{
  "n_layer": 8,
  "d_model": 512,
  "experts_per_token": 4,
  "d_shared_expert": 0,
  "normalize_top_k": true,
  "routed_scale": 1.0,
  "head_dim": 64,
  "norm_eps": 1e-06,
  "qk_norm": false,
  "tie_embeddings": false,
  "init_std_o": 0.0322,
  "init_std_down": 0.0371,
  "schedule": "wsd",
  "batch_tokens": 65536
}
Below are experts of layer 5 (counted from 0) of a mixture-of-experts language model. Rows are named router (the router's row for the expert), down (a neuron's output weights, with its number) and show model dimensions 384-511. Each number is 500 + 25 x the weight over its row's rms, rounded and kept within 0 to 999. Numbers have three digits each.
After each expert's rows: a language model's description of what the expert responds to. This comes from a sample of Wikipedia text that the model never trained on.

# expert 34
router:459505482464496485488519508514502482517542490509494499547502455488536485513528553504473509495480494497543475543518507501543494486464480527554485478506504531534537509500470500473508494500490479471460462458511493501501548484505470500446527475529513490507528527490476540487504499533497512423540504493464479470548490507521508487449495503499474548535486477510472453507479498511488512485530
down0:486500535475477473519456507502574484520523514517513471500521496476468497539477550463540537512510520533446498472558499523470508516499524479487443490487468528538537492502498465526483504495526525465556486519521511527469514459472513543519445498496484506483463495503520544518530492490516482537506505500492537507500501512536521518528505505520536477518488490539486542516496494503526524499445
down1:484514472465522486522477566524508486497501468521502544445504521497488539510510437523506542508486518470519514479515502467512524515484533486459473499486508515499545519497499551505570461502506455500485506512476492502514493507489491526494534511493520483543514548487506508478488487530506510481533526506459572458473496471505520497496472520467492470487492484479514486500499481497535494453526
down2:506534548509486484501480494573473507545497487500498484505487467530556492489463464464490523497514490489489468492486497488498519490504522442524510483468483480485481454485511520505500477494470545531504502520549519485491478564497480476477494493544471485531479534470539507483505552496498522473508471536508524494472474530530467499510515476471488534486525506528528505516441480518489497511520
down3:502487498553480502511511520476507517504486518537474468488465504495485489581475512499563505546525498472484521465506542494458474516532482485486506539490484485498505481512524477525525532498526497523527530540544484485507499539472526452483453494517520515523511476506465497510551509510499465499473521527497612518520550506486483528507502563466499511486516483516484506448537531501514524503445
down4:488500463482491544478510490502506542506493490509525508530519516510478529520455549529500517486476496531480483517494553517532512473459512518503520474489478498510494536501505507530493456483442475472489479536511523489514509509514475480477511457507510494506521512506508517495510501486511431489485502504513550496485494475519488476479505510494473475501516559492476540479538476461514506513516
down5:508491459533504507488516526510537490506528494516479522537500487544500498512478519479496543468475519509494515511503522513453482508511495506475474499517512490458458471466525530500526512508529533480467508487509475464499493480474513466480514517463490502476551481513519496521524544494530532482521512468545577461517533499504481478446520505521507476498537469491503521471509500522495495485520
down6:473476479502480520534521464423510542471485514554536482484467473525465529501469541505546510486519542499503540526477475497513491479500471479484485425514505483471514515501517527457489514496546494512474494518519459465464521477484538477564464510496528550463466513498451511517506512549506488501528496500495530489509503488507559536489529506484519496513531488484515479457551498471513496504497
down7:510529497515494498530496550522458546539505444485491495492503511533487510500482497482473525485510556486477475465539530492521495534505510475517468488451496521504489478478475504532516503508513535530477478498472519520481523542506516505512510476449495508528500500527528496503516510541507477521471488521472502476573486488542494496508434521542527487476492492489504492533454550533511502509519
down8:494527498530501473481481537478445492537478495531481493489512519502530520512508480489466545493542521534508479504504513494481487491471499502490522520483501483519505524470454465512511470492465544499486527489500489491526478538552485541524487501470442459501485513476488498531496536469502516538493513477478550506464479515511494500540490521519510453492507494488482463472552483510511518496521
down9:548506468535473524493518478483505533522504490559481490465520524489510473511468462458525521453490519484498510517472440435525493509483529482496520508481540482463526510492439484526523487475462484487453466511510543507541461514488463495519538495444481479527529512528530492474544499489481515483508480510497535493477499525493484486512481529458508510505486505436517526505540518524536485503464
down10:532519494510532521503470497530493504496509482518497506476532532463525528534493499520524492495492509497494533503500483462495497528544505481501521480488496503471529526503448504505470469526461478513517488524501484494486464513500508510532523495490496536475510466442530496508492454489570506483440497485506519502499510502490554485535515498521490488494495493535488485511495507471490538478474
down11:529538483484480477496538516575531486554509505517531469551520499505548543546480500507528480513490532510478527481504515489511529511488478502481484503507509527504482500516514467502439463480527489497543484522534474535503502510446501499477484501489532487485490497519529491508473495495508512462494498510503574532500526496483528486505502483515502470490519500551491516463484544498484522507485
It responds to: Word pieces completing personal or place names in running prose, often before was or 's, such as Rob-ison, Ivan-ova, Elbr-us, James.

# expert 35
router:449488447480486514475540484484476504468544500537516506508528481485456453527557558511485511489505516498513526476547483506558450457491488510505491491503522541503543491526515509503465476498534496477432473473470495519503540446498507506464505497546498532511518485461488510493501505507500506450554508466477526513536480502480484505462539492492490514545485464492491477518492531519506493460511
down0:521523487499463457457500486476502551512494520444494501509509508536475519471534497500521549486491533494519482507506466506514471493495521488503484482510515516531501489470509496524509521535522509471500507491497504506498518480469529508459511503463517509473526494537514480498485460481469510496483532495521551480544501492542511461493544496475535472514556510474466509464461515481529476494510
down1:470533509515465470521502509478529530472515519498509473515515486482555530528518514484494448501500524512455510494494477472517470516457505509495506515475495464494433509516492493464537490514520490495474508471512483494499471488454501536518495474531485496502475532523513517489533529469497478494546492547551590503473470506494501499510489501497486479512507510507513495484481510494483500498480
down2:535474525526520532512532528477518539515500471500485497523554505509503466543531552487498451468488486547509484508477512473506449495496475472499539534458482505502493449476500583466502464464511510529485485509521490506510435501491513467510480488512500507496492521536502505491482493515517460494542478511507585532456520525510526498495541538444503491511536493523451519493480499517486505459514
down3:526482533466516499471490524478465523534472509499524505512466531515508505450536475495490475484486524511497486515506515472509462474448521482523460525534492500548471559478497501459462527465512497515454525507489451497506500533519494496514474501513522548477492459484451482511510461531545467514517483521504558514513501528537490483503560484490506533450498477493476543514456480476511515526440
down4:493525504498499501477485493507512547550496472469485476505462463549536508465545510450495515507560490446490466544470449456515468486481560503520499528502505482489494506519549521516499543520482522472509456489487522476489516516491473503483514499499454459528531492496477528467519549507487496517529538472485547492509485513506485506480523467483516528512536533483540463497489504504519559487539
down5:514491551501492497459520469514563485493533487523500491504480490503516512470499490482518504483499511499480481509508456482507456473493507566521490480496480512461448515485504491523529496525472443465462521511501451523495507510506467486483468500481479468503505522485512507437541538511505512495549519528483509472529486517532468501479509452475496518508528492505547522492488501508520489505554
down6:496507477498521491519493499510521536523508493504501518505549505503478471522488513519540469497518439472483493485521485489479498489536509483496493523487549533552479485516421519529454531482512462484474558500518498522464490464534514527508506537524565485504536572487511428521541534485478503501516528480479546503501559506485510500508486465482471511483516461484501488472522487489475430508499
down7:529502534574490518482482509521526501538439497496512534486545482488523522492452468510537518554502547493533473547467482533505520530450516493472488493462484486527524472498519530552500536517525496508485532488473499541493514491459505520540464439496527457495480486487539498490494503511465508491472485540535511473458514468474477461516491520526506493497496515560509559515543545438461517539498
down8:509529452476493502507484527491520536515501545487503488479472496502481507477489519514491488472523469486495483544536496547510482516493501489502531502517550519553479529496525518520503470498493520473457511500501493525477496481482539469475519469510514539471469473516487509502511482514512515493542518546509496488518492490505508535527469491469545450552511483501504468502453517497503514494485
down9:480489505517477495521532481501478536511480503512483489527482556517485538497486511474499509484505537505482511540467511491463484489480543526506493534472485475510522495484492505497471481519504462465493514480453476533479496499470545525480506479503527482530498496536532464468496467523499497530511489540494512495527505456513459450513488501448471505501524521499484470434486476455504487476457
down10:500534512493462465481493498512511523550486476494514522479478514503553534443500499478509470519535503471509470539487516490482509481463509481513518467488498501505492459478463518527472543502465495483518494487463525474532525544490446499487552479478436428562509476489494469461493534521478523526502483508493511488479500522489521544503522524492465567503505503517546524498502489511549490496542
down11:500523513480530505468478479493482522512471517547506510477495542514531528466520532534510524513493499486550525482483517492481524538513495483472533499488519560506486471478535517487545502459487474526440494516444459534474466504469514478520474476459538512465497526511486520494497523478480462518444495537472534506529483458524513534488512461523529491545531473525490508523474498457476527479520
It responds to: Given names and name pieces starting a person's name in credits and lists, such as John, David, Jamie, plus list-start pipes and dashes.

# expert 14
router:516515489455473494493557475500501479490531489548501505503542446477460469482518554505506496500479541521496525509514481510567500464483498525518493492497493523530505512433516486485487516519508467479476475479493506500485484509525489528509523485478511454480536510508520495473511505512509495484523568436508502493499486476520502515473506515500529526546475446505481481496487485536443482488501
down0:456497537532483511546539507509486513490491489502509517528521510502506509510525521507450456487526523518525506490491556543483479480465502499508494477494475505489491498509509530507502436483480494507460471504455540531467519545528527503508498468508482518561439513501518520528491451473520493494485484554531546490534523521535488478533524524503505485492490500534531454507499516478487484505540
down1:500471520496457482475483504518523488457491517476535529492482496530463472554465483521480478478529503502462515473484507480461529537473482499545517492498530470504491479488470518507512492528501488484491529490521503500518493536509487514520532454495496501519505492513471462494522502506465492550520552515485562487542519504511475512550515484494510520479522497540499532489520525461534542515539
down2:515461505532475490549485514499476513540497480463491504566504486547488507492523479520530478524500524550507490507506491489521439505493505475463496529530490514499463455466535544493480525514496497486502463476492483507530520491513488512529528507502500503526522503492504497539502504513480519473490487471505557501542496487515488514510509502505498500516512490483507477463521495516500485527523
down3:478537595474491475542436498511461529499512463495504522481536482573523488521506509475519517483491505546520519452514563507498451517464489472508507502517476556512504492505493526514489528474524549485509522499516515497451546520487563477503458462452545495455474523509484483493521411512527482503535526586494577528523510535509522550495524502490525509492462495521480462522513507514527472505540
down4:496514500486469501478490502506468513467485523502498445512495432492512500476482537440524518473499529498457547479501559507509473501494458490530467506496501552489523477510498533485478549489502493516532504467482477502518496536527540506516504475517499459501456497555509449467485488529494499476502456463513532516480484514505483506491472535469460517546498493444539490506510531537492439522469
down5:473531528510487543535459514453513470528511488548510497509503488508509503496484490480490523507505491467496507522480518484537503486500523524521496503484524514503520495533509466491479510525469499520489512496511499481466496476509480478520539448512532486524484491476530537491504462470549499506517483535553510518505507505552514473514488520536463479491482483477464546479499494486471443504468
down6:557486506473486489507541501513546502470479529494459512546489534506471511485478464480448477494493478532519488464541521509494485499469508510482490525490529502473456496494491472450518493483445496494503506532498528485536460491507488482514471519502503468498517507483502520496504465520531493453510476536508473501530506500499495491474462497540469502466496483529501519510546485495542531512491
down7:503507505494472545490519498484492502476473479555513485480497473489511497477495470493488506459502464471488505513522486489508568530527483492547499524463546483492514462513456476530530503511509459503493458475551476501451528504500556502517503505506521499480510510484525459513441463530551478484495507478495555468492498532509508529491515527504476477502527490495511489490500532509482502509500
down8:505517493494522514463511470514464496545517499514528510466480488528524506488512535477511515473490479499498489430524505479500448531495484459507499530491515515536544506520458510497500490532446520465489504497520471497477492507512503496502525495496513494484523512492510542459498511469497469536546492511478500546506464497503516523495523502487479567481455526480513562525474496500503511456447
down9:492510505506478501535524478542474489455428502501459528511460504514510513502503479472505475457504517496517498528516542515486503530489514520483508573479495505533536499511487504478485460540437451471503500490495514505493449499500499514470491506517481521520524493516455511500502477480493499486509476549506503461497499487467497491494513489497498528502482487500499519499497506487523540494440
down10:481530497496502514466499529488509462441495513502467472492517509452514471487515528493499461491499493476506491482505536478509460506537511473499478484517526496448546494507505527501514524513533454532485502507506526484475502510506511471516521512505515552523472513463499471482505522507527508513540554476507487501506494499493505510460503517514481502488461543522507508495484556504502492509481
down11:526468483516499519485484483493498498502514525486507514503468484510485508492531499510518501510487481496497500481529462500554488548509523506499498524517502482479488492524485503480516517522533477503519500485509485459469532475496506486527522493501503461489510487527500479517428520515495516479522510519510610518524487493479487515513509504495514502504522541474493466493502528525507481489517
It responds to: Hyphens inside compounds and dashes opening list lines, such as editor-in-chief, singer-songwriter, co-authors, plus verbs like played, argued.

# expert 16
router:458529486464484468463485486482477475455504502510508484514527504457495453525513516519459507497482519530501503465536477511539520476501515520514523506511504517502530443470488495471452465478529524460449477507475490541504539497511471562479523475516504529492520493491497513474520492541480491483475479463503472527535470516505473495455496501456468523531482501494473479512489517535489526501493
down0:520474519492481438504490490498490452525518494487468512457507460529430509512490496516506519504463500530517514504462512521455446522563510542477462521477525470483508502479488522545463517499534446496517522524484492510449480458486526468487558477519530484529487480494530526454502476539529508458519510476513551495499525481491471508529506481498526500482543518513496486472551490492468486476480
down1:524489528494519502465506483484494486527526482495511492481442476483509529487475516459489493507474524502505520519463532503471496517522505519493499475500571492461469527522467454469506514464512528484555526474486513544456512533541485519492455530497486461443538477547478534477497486531505507521503493500485547506503435508524525492540518513468524503571503535496491513496509522463555499518494
down2:450436449521526505508529510472481488478503483490505532522445503466464502514486509553484509534461515486510502512548552449463479539509478513491496490517515501513477483511488495470522489514486515509496482517518476501486476504548515488578493512509529510493493485511532487495520472529476494519459501484474512488478479447496492473497469493441514468515532484492530481494520489509517520523476
down3:494536492526541491523507490517508502491460470528496534533496521526487486474491509498507497455477489510471541483489469507461525475535473491490477507484473517501518481503534487476483488477536527510492487482545524512457503455454512511472494478505492552529505478532492502494520539498529525516486507517530527524457509493511544448511482541482488518527520477524462484500506499503532458555530
down4:514483484477506474476503514540486481494514490540523466488524512509521483473507515538503493524480496480533459492454513489440543458488496485509459497493502546537526497526496486510489460442484483552505482545509502527463447501497499489469496477509491489479523507499500499461504524462516506505494498525510477517457516539514471487519533506472461568434505519515507468493484506520483510489473
down5:456504428464480511445505496526498470522455484475459496483492472475484496489505513529501495550476476496512520531499502495459488495469529514490458482485525503456473502511501483503528447541446486531497505455514498536508460520547517508490513481494481480464502511467541469484464491518467481509521490510511531506513509526519424494475504526507479510454496474521507474473492510480503492497512
down6:479526499503534490504513473497441493486517524504525518482514498465536491498501515466459553534481498498476479488509519512497514519516496489496482507478499498506471508483508476478547487489477497505519493516514567532492527540522476550506506508522481544471529500492448521489483506497479536491458464516521523466509498563486452501506535563489489486517535490523481543553549505515500494521483
down7:538469515524531427529511516466508494514507506527494500547530477529498509515500486532507510493478484513505452528484499473448564517490465510525457546472473512504515532500498534559478458496460524520440479468483448470498538570486494467465476468520527490513478484530478479468485467512511491448514532532492547538489503533522483548497451555524485483488476520481501508473537511477476490497523
down8:538522487485489451489511526457515512461507485563507528511514473494518486506543492495499479507520494464496523504517512495514465480512485519510478453479487480506494462480547522481545486496531463480450498429508473520520529464469544504506535506506509514508480485569502547482454495488508474500507507490516516482495460496537538482505498532520467462526489525487506474513507513525532509500500
down9:473494491534528530524500500498531485494507526517511479536522527477527478518485486516490519473484492540507511472470493486495454497519489506498506504510472488494473466540494461485535488478522497538471479522481491480522491488545487498537497534544570506505466548533508509492465519498470479514496522490508570525469468512519480477484515493483516494528502470493487483529510466500490500508466
down10:498466499509514519504541479482480504515493521540495548518522522504468503546532476477491466482507521477515538488528502469494485534505467528468498512516528493506528511514506545497441452526538497497503511517518504479447502445468536503501504515499495502517513477521479496482485483504531488526495497484497555473491503462496528482450520491490493498547494469501481479481464511471490486477480
down11:488507473457488522487525485488485467471561531526505551523537524529506509442511513475509554502493527483530535492465501497488496480476520507474477506465500500460520494471502481479460439486506494452488520479444504482463519467507521527467529517475465470553453480526545512499519566504519518510496507498541565486496489484504522490472518487494483539513534493516506541499479537540491491482491
It responds to: Commas closing a clause before which, but, and or a participle, plus participles like born, died, released, directed after was.

# expert 6
router:470494525464480468501548502509496465495522477484497477517510479463474470512544539507507529472494506497502489494527514502543482463496467524544494440495521534514529493486500493513445455474492458481448457445475494514499530506499523479462521503527522507520502502470515509479544516546516478461544543497539492500520478477510491471445495480482511528519458495490458526531505510542509489488457
down0:497481475492478499487484540476527499481462524526487513523513506495512521542495501489503481515464523520480470568473511463486517514487499505490474478543498489517522457515466513488513548527499498451526509493504466525477521511523495491494512507555560521494507459518505503494497523489509490547528507507467520487537481484504506560514526474512489480495467493515480491502511544502480495464518
down1:523531481518514520481559513508525520466514554537523523487472458549497510532492490527496457487474457523537537468516470495519462501503464510474532524517455469477474520497502452551496476517497538468521529486494484504522498476517530489466504528495525512477519462478481486447523503489483537501500483542485490515478480472479471522519549496503524493499473482478447498508498518513517527452508
down2:480508488508509457458533449513494495451503493481531517458520502459481484476514547492475497516507508532501504494507499502487506458517470535502514519539444523510514512479501471499478521487484475456503493495495505509488487533507496473495521518524482512556520498521465497470514509469500484487538499465502541493501538494469487530515529477529478557472487517481497488574532491469551480493463
down3:464543500504476506526511539461488569533545486488528541479501504504506505518517535514486522509499518527501517514487504456455480511498482469466493565483507484518464515432474491515502503515524509498510491487502497489483562500544502475491501467524511508499473476451505519486460498484533450519541475490479532503487504485523488488470510526490457486537543477502523456509481499501472500485595
down4:577486499488476515514521518519533459450532525476490546510462483479453447547520518490542479482527491545529499488493483527490477485554482531522534521509525420457483513508502489496509508536549503472499513519488443481458496495479501515479521490499515476521468489496479517515505460466513509487532483469496534519515492522487499509510502513475495517489534494511481479475510506488497487518488
down5:508491505436517500489451521509507534511552527532529492484474483491517484531502512501449521475463539522545504509498477501518528513565530522479480519491489498490514484474536502549508523491517508507467524543515519526472560519518499511490506508482465498529499475522455515473521469467492470458467494474485488487462564528492563504493502469504474477517525526521461500492456445516486505503509
down6:505516501507504488518498465505522496491506489522523478472483494529561535463517502465494505501470501472491450524460508480509482483509523485469505469499519498487502518504475463530554488502505423484526516484478465469477504497556491492526481517470518509472480536458480525471506492460559515554476519526545485513479485486496487493490514535523527515498530500543501540542515475489467505462507
down7:446511483475470509511472466512489494490520464500501519501518469562467492475529551500493509489519475473503529484495501492484468482495505500519531531516473505475515540495489511547520522519550524474453467535496464458495511479469519481513489532483486534500481487519455551461549470490483519483484521483531545482461517476464542500500489497507491563447501532487527486523485469498504527480493
down8:445458495502483537506467501515535502478537520509495494506483507497485528534479518526487490484516510482496522504484496513517527468519477467514476508518516512510499531494511498532506505520469472496489468512497487462501524508495510487453434486491473476545489528474437484453508491487515488506492507485454584501481500504545491505514493554501488514490457522519464502527524480496535518492515
down9:496497507542530515519488488518478474528451478531498503491509525497476584484544492512469507497490528467484520479489559513516466448508472516519512530512494470494520505513515511468499463523552508530467484494502506516516513472470514531520481487491540513527473487546495531486533515447508521459499529492502523514493450508480536474475566569519514503479511506507538480469472471496449498508498
down10:510501521512486465520488474480487495534537490517492522512528520495517497479514498529545497493511493506466514482524458512477465509488483487492500541513541506487487478528527481506513509476493536511483517477505497523507543521546462472493493483503492495523543495514500516534516507508506492485477481449471533534475527451487484529510493509508477493510469549533510487490498499515490489489512
down11:471531493451552454510510533496515494511462531492551451474510487490503495514495484527538507475519468489483505481497501498481533502503492470510503516489468469492517484475521463489511491496505487503474466508482508519536491469482542509484500501463496495467422507498494469468498494554495520503495506576507480528495500471534488485480526462545525495458460489510469510501459500488501522467495
It responds to: Word pieces inside proper names in table rows and lists, such as Haas, RAF, String Quartet, Fulton Street, plus non-Latin script bytes.

# expert 0
router:500519476483480477504512471478496448507520534498519507541505503511501481492564562517540490494489518510503509511520494538589490450474478533508493522484523506512532453523517466479470456534530529489454504453494482494503529483530513497473500514525526488492530490485518503488507484510533508488544503465484461519510487478513486502466511489475502499537490483502498503465476491558517481512528
down0:454515509509500514514520498497511513475476491491497521523482507543513539483505501494565506507506540468496492512485494455481476473469514511489486501535510466505512512513511523473468446463536523490461505531521516446498459512519521487513527523516501508504544494516520522464508524501525488506468487469527496511547534495544467474479502491512529506500515485468535520510517514494526508515493
down1:486487542499522480499464533510494521464470483476479498481530489454483529514477546509514517491536487509447493520504512469503518446478492488510501528485522456457526527475448484552489526478493510505517495533495460501520477535456492462473499460532504491494514499505551533498554530484491484510483506518521505520528492481502510520475503449497503497494507519497574432514526502496524481497499
down2:508524478509487516505427507516483483474533485497489490498527483487466502528521462531484462519520503526500508512504505533517549519448484448519459467516454508506477480512509545499487533478513522483476539480495489528523493487485465511531514508477537546495466545513482480504491535486518501507499508488519478483473501541500498507546501520492477485469527445483462522512523518503496533490522
down3:513514517484490502479497523542522491495492481559501524489502511499504533482511502452537519466495561489457473522498541476495498450492514535495535537500536517483518526513454440486503475524498471508485558499504490517467509516501497498493544511499525502488511533470535519538510532496523476510523488498485513515512486519467507460489460519485450490510472495508500507493486557495500519464502
down4:500524497479498521488515447509511481454509485501520558459504527472509502520530533477481529500486500463511500508560512510507488460564474453524465470494491481517497493500509514477507499505515463503551520490501483524514493492486488472485506480530468550486448462457524517516466511517517537489490466471523539530478506541477507509471549487508475528495454475463463479517472494504488486483525
down5:446520515499556491475542529547495542497529487479495501446512511468530449491466494498471520504540533534538553468530521521471515539509496460552505474499527515495463489491549463480511527499490519466548531494500500521533511484466491449494470523499498500495485514483527476499484497542474492468518528510502477502504453495490484497519480531502445524482491478493477490491485505513512522525535
down6:495481497476489530505484483461518468522514494529514530506513488497487470472487490537479516504466533475457526493533474469502564494505509518479490521523484490467506522463485470507496502516501523513487495513476518499434523503461519494475511481488501487500475488476489534519535543501461477486471521533546490504512506501506477540479472511514512532495455494551508517511506491501439471507501
down7:491500473463480516510517531493484489504473493528482485506469516504502514507531525488509480535492470511503523499513501526503448543483469479517521500466478503500472498478466492485545458468509525526449509482512512495533447512493511503494504463462504525533499549521533436460536502509485534487532508496511477492447474511504495489507505535463519496463540476488495485529528538507449523483515
down8:488510505463477506510516496501482509531496511503513509469468476496537506552480524500518510482477492470542445456468521463472482521525519496511514488503508466461488534471503487484505512514482466485517498527486495526505513458505493482516529479526491532501502498467518516519522506511518480499508499477473543549506479487477443499527500494528494491471493528534512477472503541530490499513488
down9:530545473515497494507479507540487515504495475533518516481511485472477485507507507468503503498466500533486500479482495475491521524545514505457523500540505525486516500471473512503506523483527552490511522480504528534511520525524494547517500495500500492486471462533529542523502524448518520522469520553500477452542509512450525483494512464514511517531523556537483522453459489515500491500531
down10:486488493513481471497484506487450495444485435507477498486473507519497519527508495544492506511483532485525493482538554505476501536516461503478546462533513516517470515433492532503519520463512498465493495472519477544523529527491430515508538491495530509470468523526513497523513490461515487516535507459499504492466490509457509490461483527483491509544511450522518501471503457513493495484543
down11:540511473507517503548509510502493520497475496482460506486549532505527465511521457531529463528511499499501552495493468536459490472457466490490470525474471499507439518515482547531485490510506467487490492471547511483511503472522529515493496479523512497479481485505540481461469487511520546505518457509484549516509512503499508499516521477446518473504508498503494490494484540499516484515514
It responds to: Dash bullets and pipes opening a new list item or table row, plus infobox field labels like Born, Occupation, Clade, Years.

# expert 46
router:467503478469488510494529505524518493510539530533493487536499488489465433507528557464466466521465541506510485491498498488528468491465498526541479491521520533527513526501509471477497488522515496478454470484485506528493551466485520514478517472525499496521529507493487556488529511506488483440522518496505512512587469511487502484460538529483484507547511464507511485491483527520522475480513
down0:504494523488490468493477489504493491494535474484508509479508533483503485485466497503505462483479541478525499462502514553533503498527479520533526491502501460491503502501482489513532534497488506517493490473495476495488514503528486483505502503465460514456500472504531521466545495516543486511489532492509481488509529506532498476491470520471504487466507496545460523515491466520499499498514
down1:503524491515501517541512544507481505506485519483516503514498511531544482556504501474469471494485512479436509527509491517521524515473553440523491531475528501479488552496484490523464505478496512493488517480571498548516463451551470513509522487476511481515495498478460512461503456507502504513512487542489424490547454546516494501528465519528521515518446508488477512505503513483498478500497
down2:519516533498490509515504511508508468496490421505507487481508524465502502537482492510509473478524471510505540515478501520523539498520483502505524510482512483504519455471439445525482473507480482498487494516482507482488489522484528491481477526511473499534504504496548507503527516486507508522492485486486487508496492476466518576514477520506505518503519526489504533476497490499472473509489
down3:487556536491565525480480500513487502487516546510518505526503509520505477508564525516485509496538481482536524478536585467533409488523503505459546479488502483499487521497558538512515481458473506497475507482494511486512512498512523507531505514485522537465499527528467510505513507492489510451507496496471571496495454490519511468513542459510462491442484471492517484542510499475524502500483
down4:508483483485517521511523474533483477480545503467525513480530512509528501500482510504529484497481494494473486505521482506501478501499548487487531486508471513475513485494475417498485519516473521513507527512525517494471466460508515502494519498428460500464528519482493506487528486502460475510494526490510448512504543526501561548478485518479549478510512475539501484514509488510512461466475
down5:490526495505500502547482515525491503502494509469535496478493505499498465531501496496512532493480475502500487514507497481502487523535436496468488475507485501522489493489505527483436514486543485493495484453533480480472487486559488527562543485480505508479473513517501484497550457478486484497497483507481429525472512505433541483518525526507519523457470469509521502496474482568530470484504
down6:515490518503502487491526488509501488462506521537507502482484556530504527428499460486520501505496449529511497492552539512489481493498517503516498523469477442506473467554524505451492530520487516479501503563500564539532490437494471509515484495481495503470517559497529490491522518477509447479498522508488571459483498521522451542488488473518556479485518507504469516480520470492534500483486
down7:473522545491507509508540475524500489481490483462507484484506511518515488435498487477531528542494508530434492541504470494509478528507499512457494507516511464512485479538509528453470513538503506486500524453542521465528473486523503506507523461471464505500504499499496498469488489475479487530478486458511491526465500546488517492467571512485511505487534502508511521498523505506501510485488
down8:530535493476488466517508542510478481469458516481514487491490489511473510502462539541500451506525506520504458459463497504482517479444472485511487459491511453515475484511488498494513496462455459483436496514478496492502513472466495523556510518526471489521461488494493507431486544464502518514531464501511575531507470511518507514545522520523522486476485528521499502547479485498515528453467
down9:504515516531490471490530511530459517481492521488498509528447480508517492510530513489484513498436487458523512537493515500501481548458492453537505494514522501511515511495481538460495482508494496458471486492482475495500482487520543503490471491539482498535473540474512484533495509491479496471491482462466539508515528467476513512474500522477485530493519554499509476481478521499480528546503
down10:466503523491512511475521474477507527492496512467526511551507460504507495503473509458449451474506506462481517532460532534463529505501537507497479465505529507511493471509466491523570507487481514487469443511459498496518480518506490500512468480520480552487476537477557525491506467474510531492532496477432550522500488517495508458523494510454477485528503502544485503513487492479466502516531
down11:511519505494524480518521498552526492516418496554525481479499499463488517522517457555512512496463537485519538500504504487524516454502527475500491532525500522466500515484455468503546461489485491426519495481506443442500521547498501501530511470526512491477496567493513478490527498496490492467466502520494493521513477518431483513504527523535463544505473479505489528487473506490432497461495
It responds to: First names and surname pieces in lists of people like tennis draws, cast lists and credits, such as David, Stephens, Kir-il-enko.

# expert 5
router:474493503472476439473541490502511483484543517511513497496499484457482484512512551501500427503479528501509489512486504525607487500495504491513468503526514527485535504528484509496482497498536454488475475485532476525476512501499474544490538499503522509513503502463496509500508499506483492457516493504531463475506464516464512508491515513491466552502460468478495525537511496515483496477475
down0:492509469507522484545483470485500485507532494523456531505488525481568491527461500496486487510504504524501486495476510495514516489527492526493485523467453480510509504478489509539501488516531483516503484517505446496502519485503477475501444509540544469486501499488520540534536508472465486470512491522485436538495495532456500496558503510536456509489520497514522490519503529531527510561540
down1:497521482487451534508471490505467497452477498505468463493546483544513494565515475503522519466530502457503502509471511493549472487518507494495509512528463517514530490529509495489450511483490491489511467491517495509522500510512510503504509479483533479523478523478484484489460496508509552485501502509495499512507516498480524443477509492515522472475503544499530474496524494529500491488463
down2:513460487521520515540521526535475516525509524502485513490477471525479509468476528471494469519491518508500503528524516492495510490501504520525506489454484504515474508476512556445508518442511522546485544464458470483464511522498479551519497506477492483496539470527500519521538502493519475470479538485512472503489492454537473512540464481481530490502483502499530501501471559471510488573492
down3:484492527456444494466529490489500468499489503511489486509521491497501469523468522481537502517492430547469505515527527501513510469541482530518513487508529525498490451487508531506521513485490461498472461529458545479469529499512513470518480489521515507523456522518499457539490483547516480502499553514507524502500493507462495518503491499489526489438499507512481485476485470483469518491503
down4:490491468486512538484491467479496530465515528514496491526530549537501492517502515496466486468483497481485507532513446484514467489511496504516524497498496478548525538519497451555467520504507477474518495500471473516497514511494539468471512470504513558478510483482489510504531482521483495512516504492453568522484529499501497510449542512524496507515513479453503523508480520459489543469516
down5:502524513508515510491535527507486478522498503471511487506501487485464529513536483501488515520499474509492534479513495525494511456453498469479538478463519501489464477433501489482547505479531501479506527509482513523586562480512448467533498449513528539546490495532469450549536482508545529470489565546487516512482496473459469525495509474483515480558465511499446502476486503515475537516479
down6:491536497477551474524458504477493486481503483528495507523491493485474501506469508509478513524493473488523505482522510551512527453480476468529454504485520473521479497545531521490523521513511511524482439532515555497529535479493461483538439499515507497470530518494492557511527494518551555507500447516485502477513471517502484496492524479501497502518514471511508468539469500484526512470482
down7:516537529472500465543500491479527536540467505488497538470469494536490537468506504538469506455509490493481480492511546533473529471477482499526502484531493500499489470519420537506525508459442537488462475532484512453558502472490464520506494513497536498492533543534518501481503562473467516500507477461515529489527535511512469534497480526467528500509507496481506512502524496483532472476517
down8:494537479480463533484554493527489501515499519523517521481486488479476513491524456480482560495524541493528510517507490529496513519481477492506489527503448558485483486460518510530473445529450530484488516482524462517497484415511485528508501530520515513502464490550493517450511501496500483476454483532483503507522471494536507441526502524513519500538485459490476474489469520475447455496563
down9:525478469532478451499503519498551494506482497498477469557529461504498530511484543515563505522555508487504496511488433518534525517490515554537527484488470526497496529469496541534499513471481499498505507487515552484530543475487475548475501504479515519501483475479501511533495517481524517534535486500553515436503453536484472516522532477495508519491448485508518467489505544489514522520527
down10:535474523500489517509478503496476480479535451524502497512526469541456543473518525550490553476519503507528519556507495486483515494455494485482495507543495486523526556485537520524473482508514480490486498487477492495480535494506474483514492513467503479475497558504505497492496469481507496490485532530503493456507489459509525515500526472529525495476480527512518495485492498483538484477447
down11:462480514479511517512487509481477520493509513482498505461458501499484514437460467509458502476484507490508502526491462533478544511469520492471507505491487457488495554536491476504512496459504503483502472521509477480497524498504490546511450511530496548471470512483519505523518505482462494520542499476528495473485509493516465468521491495438491439442473498497498510473461537454472534521479
It responds to: Single capital letters or pieces opening names and codes, plus minutes and seconds inside coordinates, e.g. R, M, 27′08″, non-Latin script pieces.